Experts of a small language model: 128 SwiGLU neurons an expert.
Below are experts of layer 7 (counted from 0) of a mixture-of-experts language model. Rows are named router (the router's row for the expert), gate (a neuron's input weights, with its number), up (a neuron's input weights, with its number) and show model dimensions 192-255. Each number is 128 + 32 x the weight over its row's rms, rounded and kept within 0 to 255. Numbers have three digits each.
Before each expert's rows: "gets" lists some tokens that make up at least twice as much of what it gets as of all text. This comes from a sample of Wikipedia text that the model never trained on. Tokens count by the router's weight.

# expert 11
gets: " (", " K", " B", " L", " T", " R"
router:114065139140152128078098148138116101117105145146098096103061158092106165069107174164122143105134152153116103119088130201085070121099187145119139104062093118185093156099127140142172125214099152
gate0:104105127147142192133134118132114140087144158130086068073168147124149148150154140132146144130074126111183153089105158131161122074139162084118207135123100127154043149124155069171184139122143144
up0:173135065065166136031126145132140170104135135102090165117146157159114102099179102131117100135178147193124109114143113130083093131114059147173166181159140147109112126077189098116118095141136195
gate1:114143167196125113087134103121088164108153121143111064164076215097103106102114154156180170117166083154142112111130123160168115158120100157113155117121146155105136097080067131108130108164145141
up1:181109107110130081153139114101118095125162025121123071136082090145164148135132161144096099101129155135158057148139187155159170085107109138163169080099068070147109115158057070072147110217167168
gate2:114127108106126122082125139130148144125102116100091135157089098083095152051132143102130119138127178146138133076117119155175100114138156141105118094110169149167151149093131105139095093132132080
up2:157077152111156173110155140143171129186155076125118089165194195111163158127122104125159134079206102099135172120146175103135120140098087076182100156100168147142201103113146198150163068113135134
gate3:116108128157111142149087157111163130163105131129161067097132128137123083143075107122166128100122170128104144139063139092129054138119060140077075137148145112158128088100119158147068150128091199
up3:092148209103115120122100101080082121116140116114136101083139126164085083114153105072146103144162173138100147163201077192117144161185061144132134113096133117106141110125102125207150073214111122
gate4:110139094135092145136140157105101111119113152090140138130103130148098130143091150123051153210129127152150098096129130111096105109117142136113128132121080099155107110136153178081160114177081105
up4:111115145163109149091125059122190108152145075163095101120139134121103135131179136155088083099133084123130174170139165137121091168132194100137087129175118089072131081171138132121139139120124090
gate5:137090079137172122174166111158107149120157168148191130120146131118162202119077131116151137127118087125174224136134160156135083150139111118186165115102108093112141106133179149173087122169104107
up5:170136150155144162110161058118118042055090077123114108153123118102155179131121106157100126155126138133122095089128078096147154196083110104080126108058171165114103131153169110075146091096158117
gate6:100098174144126084132120140115118108140163133088108131122115109126077116107147149151131127166144093144110117131121117090103096138127078092109065133108196061136122155118112147112134146120138128
up6:120064122069115123132058150118108101113133084140113123116134093159125116127135097125133133160140148115083132062120091189177093152081075113095145178078109200109150130198086155115124153089150118

# expert 3
gets: " was", " is", " to", "ed", " in", " a"
router:148131067096084085170167101149056140156172102068123154156154203142164147166107148185114123195120151140150137108095122115162127121118124134125091165138138094127123092137147153115131124147204139
gate0:185150081125098148168100080171090102106177130115115163092120086083141181143067121172134111140126156096131133134116097124186159139125163085114086129164130108087170161110118123125112084154167111
up0:111095129143142165135137167143103162127151137140099088148103131116124167073124151128144143051122139108140121162153099023157186131152069123161163112137176104103161171077113068122170135161145087
gate1:096097104114094073110180126139123131127115166099122159138148111112135081120100126149176105115113102136120125119094099137183134134082175106108143193154107097142094135124104148163209118122085111
up1:116135131130074160154086112107111104117150090137144060142168145130156088040152131137182096182163192071097131179107133124143186142142100144098127110145095161221089125123042058160151196115119135
gate2:170123102065135105118189157123124132147098116140129167096130121114152157135131164176089185150082169115163105083105142126132106106077124082154057157085127146099134111111144144123140143156159091
up2:133166169088122165144115124126147124158127143167104137159118114204148120122093088080127128119160083167163147170132081103125116145128144116123141129133113151126075110106075177153144068132116082
gate3:077152110146150146144136091141078104117095113129167142133121188211130125128133082137067085095109160138128142156131161143089065066110094141201156111125207137156123097162150151096062146108094122
up3:141063141130124148089068140148162143116149129090178081088131170158207114154115068119126117156098152159102096066123087165121135139183056127142143135096105122174168147186144137142156075141144171
gate4:110157169106137170154133154095059095129210144149066133085141113122085117156159204175103146126135086145177142117092113135097096185121149135115179112141136153114147093116137184111089102116115106
up4:164119089100161086181152119130055147141134115058103093143116133108157158097113093124176091115177106117112116090159138149130103134181124106054128112158102163147145130181122120158157131085117152
gate5:098217132089110097173097058145083170123086134088113124098124131123170149153111162096104184146110151131169096145114139165082119099168164142136111137117117095128105124079142148121106167147133179
up5:136088099111128117110115158118137073150137106098164131147093138132151123138146096137083142110169110100107132151110146144130145112124144188163120126107160145147147090143096170178158131068118167
gate6:113144161120087149109066087129144141141151078120122094207147104170113153119179111087160100168169099115171099126133149164134167102182132069112156135120214127141127126092091092210089169133159161
up6:146144144071132183107108092104131121115094136157098162117114116175149200128164171209092133132132106168157078145095142176152149097163147154175166126133156094102192132076135117156102162118071170

# expert 18
gets: ",", "6", "8", "a", "7", "1"
router:124132128141130129080080159179090144119104125072118184101052092150121159098137111103141129135102061100150104105170129123143097124107111101148133143175141128132137145130131107129149109197143134
gate0:078142207108089146090100119144155134060107148077130109116130073164123096178106156132124116177111139096097153150108150125105106138144157162124093146098101132117138089112170132108124147199089080
up0:139081111098103146161098126065080080156116151128098117165134174137095133126147125196137142088114079110135101160098138079136097129142103135135070122078197141144169115091179127155099164086099131
gate1:164115135151119125122128175110059133136093170134118152080155087112123163138104158100110109145096096152174120132143158191158139124157185129146155140144131131089128104128112097147143178117112163
up1:088125065106186142113092092101214079137110101087068098162083118092169126157125032169102157085143118129099107121108077156156084114156191113190123105101106163152103104182135155095078093068117146
gate2:108153134127129154068097162085090131118134134163142062104090138104102109151122120077119142138130112152120139151104113097108133106129181084109151151159092141131202100173154108081102156126123097
up2:104087097093110043126154124140148134132132123096104114191131165182155117099074117192143151084077139112144175100127150194076153118181126142106070118158138088174126169127119113140136086130134081
gate3:083086184084154139109134082071093129091134149097115109177080165197133114162148110132066099153096139123104109074186129098255126131184096118123089135131112087182146094106145146181144151109144112
up3:164098184148106107129126090131113163105100089180125089141139185106152147182079163107198069119133150070099133167142126119124110208053061074125183148135106120141104103160168094100149119186081139
gate4:103132199115090142143093107145133161124160102112135130165122093161131112128156104121148132117077141088142192118120147058114094121191097158158178161104155129093114116094191081145135119108148163
up4:149136121126136128108198156155143121163135096081164129157119112102157097081147167111133202160152162140083156138126170104122116110116130118047118110191100101219163154102079154120169140114148066
gate5:107147127164099090128100152138192118114150134136141120160144086171113126132157110142105168159121127139110135097107132146179098095192100073109096136135193124109083073135122098115138198092148151
up5:104110128114155111079158098163110160114175160130105086155142115125180130167109136141155121175146089104141070104162109107152154040113098162117166214101126117190110136083146147131114145079058107
gate6:068089145147123147122117138156106120138121076105082162115120190187140104108123048106117093096100156108141125121070138204161107114114160134085132166125122129145130136139156131154063061112141089
up6:134197104156096140119138074091162053112109166161142080154172105145126098122110171116083152240125098139119125135188150130043071149078171107149149133093154162074151158150149148106118118117189191

# expert 14
gets: "\n", "–", " (", ";", "/", "%"
router:117108122156102132140137179155127155122115146139171159165084117156114150135136167129115127087122106103095116115113146141174135147085077165110145094162084088172058125074071079097174065121130097
gate0:096107144237060118118107052128162142105133117101140127173106130132080179164137180147128095075161107145137140121098145137167102140149124122150137116127103182143118106131154121104150113174105078
up0:086153144102150164125175096154123187104123130075076126128129170095115151072099134103135155121172073091169183179163181114045097112179122175094059119128165151134171118139164116173122095088071163
gate1:111152216075155164126164169088063131168187140111095136202098180102111088155131139159154162122093153137139095153117163182124144154058133087152118139123121146119156124041162131122154108217131112
up1:140100049087123115147157147103134141153148058139087189089076081118154152136111109120136118166172150186099132119166082110138125149195081132114107129126117167134121089175118112155086146118134063
gate2:137151111156078166118154119128106098144129121133122137145182193112127132159181156153112139061118137153069091151164165181095117093077138155107106093110127097145150108108164133151181096134041107
up2:163069145078158065114130086098186097143113112087085133127173164108150104083146139107077152131072120147129081121127090128137142161175160132120143128066119121089062117132109097137227150137161135
gate3:140168128109075079090109096105051139119118135123204181113127120125098201147083097111130201073147124139098180135136143113158155090106088172171134156169097087094127148146082102136091140093145097
up3:132090146163098133116160163112149167177161158063140124145137087066140153143148124115129145122159152110128195113176148124119111116139093154107132156128121139159122086160141087062086153153122072
gate4:128207205129138216145133152095164121201145150128096132136111126162131174084162125191165110167153103151099095128123151157161108098118114174167155122130138160208090132142089136101188154088138148
up4:071100107088119087106125085084148168173184188079075169161084129125117138170135086153136109105160148192145092092158175123157104118102166107069082081135133103130129096165153141088167123156120102
gate5:130081107085103144180195129153130105139137100097081126115138141179096191148152117141137124100190201149140131142108223145151135182115148138100105150142104129146098190115122167136145113150097086
up5:157061103148108115060121104099136113087124159060105104131129116214123140127163184154104087129105124103104166142137174115133172129125162183114186108123091083126140124147131180166103141103149146
gate6:123116146155076110137096123118117132133137142078192106091124099084113147119116078175165126143112158117128117166159170125164110192180141173149113108166065134187090135154155084148184121124134124
up6:142103170100148139122140129134132135089121130124147187097137083108106173166128129116073142122104098112111211153059113184168085117145163103125102088119186081108091139121115162146097149145191123

# expert 4
gets: " |", "%", " 0", "1", "0", ")"
router:166138080093152125108121186018099117157118134148116190083175094061164123091157161123106087152115092131142145104160149116148125150200090087129182095139115164146125045167115162112109143133204109
gate0:068173105133137151108162140129063138179136140133128135131158089125156148071074079103162121151127096147127170094101118155134135124152100142125124133083149139104134093114099162133073104111177071
up0:176089186129159147129187089159172138160159146108056150175133129102149128141181130112154124104173206082143174210131079111152126115162139123123131124099146130103075135115156127104087138165118113
gate1:122165101145147148086148129127091141129116092088128158132097164156089108125169104064065147151140162134147105103131122147132094132183096126091128136154172130083150137159109070119121092123123108
up1:127099148132130124171140115130141138140132175172097121154194093078192144145094120184154099156128065112112180143163106080128129126078150133179091130108093132158123116145169101163120176157125074
gate2:053165096129140097132093091166177127112140152115134127136150191101075160157119176123071152158083133110152132116161141134104128187124178153120112173106134136189161154185153098108122101079137091
up2:121104140063104100124082089147152164166058134103175158140184078161157149140147132111151106120111069124159140130101105146131165164157153139133125130170167100130128105148119087198130210119188089
gate3:123152104169101158129080113156123115108162102103119170192171074137148162131105161080150117155109167080142114125104168104156120139166077100107149123157140145081098121140145145104121139079082108
up3:130147166153131185135121132082106121166094100089174113163138126159112142154103103155195072106121045150166107112085192092143072144153096151096134100131119208140125154117113136108130126169102121
gate4:180174026169096158081142172107057097131121166170062110126155128091168093061076059135108098108093171142149161149147155085159123089115150128130102105175117186162142122103172153142130162117177127
up4:139161161120095148147164149117132117093149146134192137129153141109136135065145130110116122114146171141112068137172122114107145130114071187186080070115122119188107114107171103157166133145109120
gate5:140172168054136111153110130190081106143127159033159136079158146131080171121133128155055042016113146177113125166147191150134085163205125117145140122169138183099115147182122142106141059109167134
up5:151132122100190133115115133124118111120130122134132124120070182166108097172127125089141187133119127158037118103090132084202169098097107167143133116107132121147103114106131109067236109106173100
gate6:124086104114134162158088098196115156192148195168097178042153165128120186135136188124138156147121121139125160111178094182095146075157136161098153108124079166100146091135131168112103112153136132
up6:102151105158146181091154072188124110155115144148161112111116247138154093113104116126086089111115110158128125220122101090121076130075163133116152148140076117086152168166164138087095140068110173

# expert 16
gets: " |", " and", " the", " of", " in", ","
router:205143047109084126179076100171127113124127150130119109082137202160115128172089099160106128186125107117145195144087073098133147101104127105119164144103092110075154123139175139135086159162235100
gate0:170128161121057096114072092100138086148098106063139102076101093124160035136186096166155125133119132113133128188115138143166101100132161113124124172118151138162120131099122136117167082127156169
up0:123123127140123131142110147060126108078168125145124130115130144117111110102150060107127144131159146142177104151152117098099137096086119119190146111154141128164118150111084115152127090100140099
gate1:125149131193106106124122127148155105164122113152118145142161115094169105107080131140105173144139164146089153108156082119115183109138102095125133125135122050162185126110124105106090144111158121
up1:095098149071124136075140113070134134146170152170075134139097125140115086175146146146135092100142124138122145110098134100122170100097192101134075125116110056168132160149087115118106116123120100
gate2:118127118074116108124142110120142114126118138055194088104186119185152156119136070145049127190148115148074117120101185246115117124121134120133168110129161108140137116164191082068128097134111092
up2:142075163162137122123159104161109091076126110065161113062134128150118141143072114133075148157128090099124112085188179213177093149136124143120197156150183064094146103137172150132079150144083128
gate3:144120140127148040148098084093096126168143116175114199108012114178144186096159142134151171124117162118190088076134122117105106122128173115147098140126084102125176096114133083147125094144157158
up3:068179123157162139157114179114208171113132158139144150168070071199185186127147125130165195088117117092205119115117179106098150079148123093107131112092172095139152151088109121085135139105161110
gate4:090145126114118097029100113140116168097123059127128170088139114153163125124089140134174081098148112068120073156165096077085163108180141132158073084105168111068156171138085162141148157108073047
up4:109177082143138151090126121116156140113096153041114063104079133177125105132136124137088178136155109127116172144079170197105103144103048094069133187070148082158097138108108113102123111179149119
gate5:140107166118135137152102106135128128169124152101126106123115117079099103115125103118174169076127133093135107139137130192107154138121083098104156122159138160167101154114147146177131140116120089
up5:139121114109140160118121165124090180109131125132151120112133126101142119121111131178150144089120126096148101130155101152106160144067129110063139152122169140143125138126125147176106122126135111
gate6:115175110191115050109173114154137127112147178078149092093175130116172096109110106170154181140155143195156122143097153172117141133169164164129131117086097109146099096061120108096038088112157128
up6:082127158151162181141139174103071158125105111130161096085092128089158092134117121101142116128142142105073093095109151145139102103145127138106119106152134149117163126069169092187157102140101086

# expert 0
gets: " of", " the", " to", " in", " and", " for"
router:129126104056083092162139097180091136098127130123132117152156171140093133194115125135112116134137172184129181114060067100090144107100102079135150189165097108123155141119141184107096178118162117
gate0:127117117213124125088106053093055102114103176139132139147122111103138121191141135152112149143142163094139115110090085199130144117142138076114118195105085156151181115111138132132115194137132105
up0:111161131160170120143126133109068110145105139175136109067138119177132134117153115109111127146099033084068128188129204178179138095107114147187166152146165085117124112137104071101134114120061166
gate1:173122155152162146105168129112145143166139113084141219138116120182114085063108119119127112091163139132154114078067117111147171125164068132118144091151162095131117156115112157114176168186153113
up1:159188111130123138122122158110156104098141162123158104078117109115162107138164084138122071105133103096148154153140140171133165123133161113106156173152142076170176123082118112116054117137118146
gate2:176101077064150073179118135101134137141161196136156102091157171138109180140102129118148094108108152177135088166122143159113076184106191065092135177100097080128151183066130140124160150136137110
up2:116095161063180096094163172080193160144104134128096126145140126177125113109141102111171120123136144138135141123109096110139111127113116104158106109140103128168111107136152089098126161074061163
gate3:156112078128169024114133115118135186118109138106154095116166142156078111157106150129096121056115189106097085100156128135162127083181126120077149139177120159050143121107088125129138164158182082
up3:119136136118158051079193110085167131175141070152205146093117097133165126139163152210146143086088128085106122084045138170160108092094095125121122139116156143128149090142116127166139189141121094
gate4:195116107188138130067169178158139177024113108075150119148154147136152112155078158079133109144134124162124091147134146132224146144102065132141117138137133154154100102117086115121103090184104117
up4:130121112084112151026149062157055068110189187126118143119195136132159131137092104202162139072125154092120121168162130165093138129144150091164070177126150135109177145110142081102103114132174108
gate5:136165091153111104096146087147064112179175155112124128149128132107101174105148167135111101131128173123066138131150127108115110117122160102131150088086160137131121175169106124108131094103081086
up5:075073125139142157131143106097129111099072126126183133179092136137162117126122191149115090156158144160119175142120165167174118112077042155105094077103138143133116063143128110163144105127120157
gate6:149129112083134195131119134120124084138085140072115106046157117125089150158059145136126173122113135065156152074139162148187165141101114112079085176159095126098165169112150196163146083141064114
up6:104155138093169191118147137116120165175141142127207121115108090160135131133155099136117120158122121108147114121143125160106157147100116075120111182143144095143132119120114128147068118133093072

# expert 19
gets: " the", " a", " The", " and", " his", "'s"
router:133149099107168132182184162080140130084104141119115081108138157076143114142116124123112113198124126174111150102113076086094130079108143106133090215112116086124096161144179116170089125096157123
gate0:136153142075176059136155154110118123082126162111101207109078173168138174109129125149183072127146111122096092187101126127103053130112177124145135120168170137151094099102186088166093101142123144
up0:113152141149127134073163168133131118131159148143092164105105153216152145092142102168108096167130141107132148060110089099146109139160091185114111107174149184140101108169136101120125085073143153
gate1:150136159170111100099127118131084123126103163058145169173052130134101107099183130111070141120200133205066115164119095109210142086122150141142162149143096169136139149101117119139087159065088075
up1:070165097117134123141162079131099128168154143112090047114156205132130158082071110132105170139109146095119089141211121119114144129121127138090050111092129144074108114131193108110171122155087185
gate2:088124094112128111120108100026164166139064097174129144098105137082147095110151143106112158119086091136102117132097157132093194125102092103190145112114109176144128128179143159171140130091124146
up2:160107152137134100135131104159150074169132108080141094166123145096127100138146161151132100188140145166155093142117119106084135137154177189044107135091147179182120122104109093098142131124158098
gate3:122087122162090090151224192073108182149185128138133146125136133126168129147112128115156099079067158105084128110173188103131084113045110100113124124104130127164100070141095131134126155143153147
up3:157130130058082219109068136183164116138109100111094147135134110125135086087148129161076178167110185119119099137060057134106122174134153107166158138157206141083072157160144094086147171111141119
gate4:125111138171159170107152137133185055171161226090146170082124080101196121123107112144071142112042179190131120114122126122105173128176103161103130108125140151171096102124144177108165147067145151
up4:076105177136178146094136157213137096133157136137113146103105143148138103170114093128100137118104166196106149122139147129063092077144132067105093108123114151129180194130150084155162092106125137
gate5:125059164152093139104150116137154164154122198117143124081112157170132127167092163116119182079129060180120115130097118158162147164146113139098086164116158173113121126117146089159140111037124130
up5:169068149137143124105103123145157118106165158113136065076129134157159107152081232134106150115093146179092098143167057175131161104165096087124096160134119096143143107142154142146172077097112148
gate6:095170142142137158122159160109200093118117125113102105103124126160079133091062183136133133114127100192067169105125122133056147096075095094046122107125105135100083167170078115126110117141161083
up6:101165149114160153121181085103114105190151147137114111111163125138096124138091087122135137126150131161143162094138159094116156107152148115098057103124096149134138151073190089168107117118180138

# expert 5
gets: " |", ",", ".", "\n", ")", ";"
router:121113117137147199135093138151139138160142140139129116164093151119142146141125081161132116129082151121116126136170131110091151092112101165196120127145162155108096119103159115111098106125214186
gate0:192191043184102123201154106168103120097176168141119119149150142149117125111124109153100145175128120146133130108135142113155071116133134120136148120135127152107133133110090190180093108052100138
up0:103100060156104055171161082144135162131120128121124089143163141101080107148132076080188180130098142142133175120091172099121101182131146075138184142124153162098148140117055156145085152079104158
gate1:128138125115146131160121095147143172151123076165155137174092132097144205119200162069113140117137097104141171121133081098094113156082159172180152129116107112211069178145148059120132146167186152
up1:117140142180069186104165159129174090143117088071137161116182163142112053087138065168134138117144144101128108165153195101139151114157151126125187140092136103071100095119151132087132114156117121
gate2:129114123054178125150129097120152170132091186112109154141132127153144178091152134102120129097120178145095058137106125146113170085152143160147108128143179096057136102143113133103092105101133153
up2:138184101127184056151103125165135202091140145061095153125130141146048116117106147144112105094121093092106127140122106097216132080137158132137122144094111182183100153152083086089082093095090124
gate3:079167164075052178093109137163155148152148141146152060143124132109130128164089077116089116176116174162163128089064122109142140118174089072133184151130131096090119134124110152134156102119116099
up3:068174167090092155134104156138196120121147134172181093104140121166064095106097097076105098159151181144141100093115110108119181099166103085137153163111110109138119152127124147104135082088075108
gate4:117113139144125152147124121158088130096125187110138071108141144093124141143120148156168180105115157105073099140131174141179102186130160101083103130097151129124091105133151094151088131087161104
up4:087153118145105134120148140127101148154091184087167079166134089088131140159115124125077163124124084038117111151158112134133183125113091176147121130126131119126139082190098154085112150142107104
gate5:118157118157149108155106117055129148096130123118126133147123122155144157100134161140095151115130111157122125106138098121163125143164081120125067128133112131140113081166146104133092096143149135
up5:145150160170131133077163103164127134136081160154137194093172109174082136140114151130136097130107130082099154094082090182147090167145125104120092101157078174096129094151141170180093151134142122
gate6:116130204165169118163080101155173072156139139092129129154190135101171103107151096165186097120135160159084155149127038140128172103085228146070146126124076132109151061140086102135079100135146128
up6:076147135150155123167164149176157158138158114127154120143043127116166126173117139133119101119088148179114125105154032096133113121046147148168117131155105116099162160182113093141094127072101164

# expert 21
gets: "-", "|", " |", ":", " ", "==="
router:156143123150164136196175118105130134127133112147141082135153172201125114171122093087143115183150151068181123173144128139130146127125161116124118180077102152134160128121091130098128187125236107
gate0:164137061105073196137082158166106163094179157122163141104119109131151126100139114084123130104112142070135110078143141063087154137152091150120203142142139128152087127179054113152090171121154116
up0:156115089165141219110148087172155139127140175145113124055137124137145114133134128103127140154118168083140113092120102150134109121136138159130192102114091102126090150146113063169100203100101111
gate1:144114158136163099123144129048148171144133145065199071119152140147183136158140157136084107106127048169181129174162152113092111098100157171131095134109215083142098111121117138191115098124114127
up1:120171116131160113067164131184090146114140117149116231089144150118135118140134101145152120091128102147195109152128221130067171183149065117174113172172151107105120055094144086159103156166132123
gate2:130161127149099142125100140134136135059178105130111096109114186098075131145155134180134053078158092104176131175185115146083123125129185106106159125072188119122128102110087120113147083134073108
up2:145200129092150154131141068120117137159179119081166155095133153108128125122211064138181113104093172118091135109143134139119231132113105103079132062182165153092142170176142121113172179127125149
gate3:158171140156115131130151121129160086147129127082098153155122077084174085121135125096156164141117104124092157149150127122099154161159149137139116121126148181139142128120175131115113147150107152
up3:122139077136160144172122142147094132189147123160093174105147112048118158128137110125065141116080102129149085114138116140108157142167157138152200094150116113159104127133104126087130138136123089
gate4:110199107187100093082139129119077122115190149119127135112175202093141103196089165044166139164177136058099148128095172083141133091145148089207095125065114136135158134111092148165140121143183187
up4:107085166152140137121107116110115146102114117116080112031133094171131192151119144160194125115154116115144170131118073114177117106138205134118104139123094129134103095125106181150143131154175126
gate5:159105137100103182145107131181137125112157156089106120108100080081127168112066104101122136077130137129134117158099071088094146180120122158063105155114105147096158142135147133089112092131119129
up5:129199131205099103098135157184064138115148092068141042095125120063139148113112167097105092139156096078170149089198117112131141095182173167111152182138163158196083082151146084114142148128125161
gate6:135098126052115076068182117158108142167130121080122138184087104128166128057158140113122173097137121059119155121157119141126079155157125155109103129161195127092158096139067124165126127109170108
up6:166053146128197133102116119085187120111162082104074148163073183100101111130150111145152133102117113150169115125147146190063134147128102139155149108113117126168145135111070103106147117083148139

# expert 23
gets: ".", "\n", "i", "a", "u", "k"
router:062117193094162107115106230102088067152072132090172213124051094117096167121167187171122095098083124192092091097156122151129101113143151138109184112200092154170096106145090126118129140209080116
gate0:147103147094090124074153132106135077101135140107160196120136106101117155116140123143107114076135126134173117159115137147148168092080082098131104119155099142075106210145141163169092133158099142
up0:071103209135115156170149163140168153173177072086098125143160184119173109135140135083185102074123114138132108119192145108145125189123120107111150135132132127177129125130106112129168133143123159
gate1:132153061102143154106103158168096170122106153144180138135100169137086066150124176111097150109183140075153157148078079071129137133114097156149146110166111183153147116085176140104169136124159135
up1:165143076166133181109158110128116190144186168172158154144139125164110062117130125130185108100142109129151145134117077086139085126174163177203083154208066146140146100195141130144121121160141172
gate2:167123108065189173064096079110143105108161157130144144150119110145125130184129122129106104100134138182105159085131184105152134154137160120056137127097153116098067103156126133145226148112109120
up2:108146141163145139093108160141093134129144146115101097133129151189168124181149133095086123130130097076154193101120167118182176132039136065140156146132129075147147142108127112139123113112175148
gate3:113153111095136150128160107114148118063098138169084136091182098090098075129162155183164131169145165142093168142139093156154120158136160133071169134073146108124163087072076109143148092126131123
up3:134100117155103151118072115157088146143200154156118156121116144160139155122125117143119123145164040066125117124160185115164099101136141139120084139110093092134116144163128076149076132126171042
gate4:153137086138095112043134139101092175123128124140128147118114106157104086135160138165145134154138109143149127133213147157156084135091134131113099160157078074142071145093134106129131157109102106
up4:096136117191152128141122093184122152115138108113106190139052117135116127051176082132124108111151086115116140162097097064182116153054183134196141136143127089140135085200153089142124103118163105
gate5:097085190125123113154122113090134085158111162105120133094142133107124149102101141124203118137106138185106121095105169150133079101091092124072122104147118074186099130128115161137148161158161095
up5:132098114128123152107155161131111131093084087078157146078128107142121144135145173115161123140161125164138139127121116168173121074163137141137095192192107116200152094127139120117129084136085150
gate6:076208139079144160097073151105118127121134112169161151108134181089156062136125111142067165140155106095087112101133172162117173140099107114085149166189118140143206096095106078105113129142138133
up6:126126143133084098168165148111133171157111127110147115188145069126143128167129122174182110078139122118155132127099138198117128088109137134120125143092091110140136176111154125163145144092129157

# expert 6
gets: "\n", " \"", ".", "==", "===", " =="
router:110116127158163133111090166131080147163186149182102086117152123114155181118173140090190160106120190055149126063155145139140193172180147119129125112078122168116126094169092111128132089085124091
gate0:168064098077117136144166051128079132123200127157151142150150171161173182103107060084148157118060149136135102184097108135090117144107179128090113141107156135136146135149160093131136148079082114
up0:137159126102088148153118161105075087077132197164175161204153124156108154109157159156111148128110145124094118103091112131091115128172095195168104055156168065138159136208135078119140177143090102
gate1:139156129163093157070108118148075138133120081114148135159126193093150121143093182128137153180114171165171087152139151148135105134096130113151154093140146159131168152093144140054113141098124137
up1:132115150056131120043162190148099120127137076097131128156110168113162125121103191088124119125086107109100084118089090148107149078139107158045144096118076163119118110109119171130119075128099166
gate2:109078130178137142080153087142137171146112122123073168088122138094052113083040093122123125102175171123143092135072101109112101192141108101112149136106061162156174120110195109142117127134089117
up2:099160143114148174077108166132112175090100153151125128130145128186106115099145174137170126150124153165080120182189165125154155055111161094125071067145141181147100134170146124124092193096103105
gate3:096167139164164181114125147143100141147127155127113134157176139073117123197099161071129116109115137138143131159180129105094165149164131174094149151163160109136115073091079086097132130084109147
up3:176126111093079102127115110140095065085116074060163105103082115093122152148173137124153141156129118126093119058143164076133176113132178097144140098121108122127123147119124103167132166144084144
gate4:071083150140115134059087085122144036168158129121135113149081142090147152120131164118167160123114145086054156075187091152158096119134077164139122109139136113135124102121154085195151096095130117
up4:111141123105094128114112096135158102155099122118118125108063179143076110064143146086157159155112156181086126102123166087127144082148076145063173126178152140123108141160152147146136076124076193
gate5:134108127076141175131174180094185206140137138161153157112105102163155167174095104188137148137166183116061103151133069124083173124123084211121120102126178128062190113153081089155135142147169129
up5:153144085111162095107112044138132101068107131175127144172177173113073075168173173136169123127095168147129090094123110137129123173114165106127136155094121128118064161130146163074121128135139076
gate6:105137180145075151088120164068162107157150135184089160070101105138142152177165051157124167096081139105140103142158159108103115119139134099137107160152138111147146157129123163091134161130150109
up6:169111145165133109108071168121152126079146166174153154134090108103121159112117072083112197153136142125127084169134150146157112191171133179106084131073094121114135207129138145165102152126084093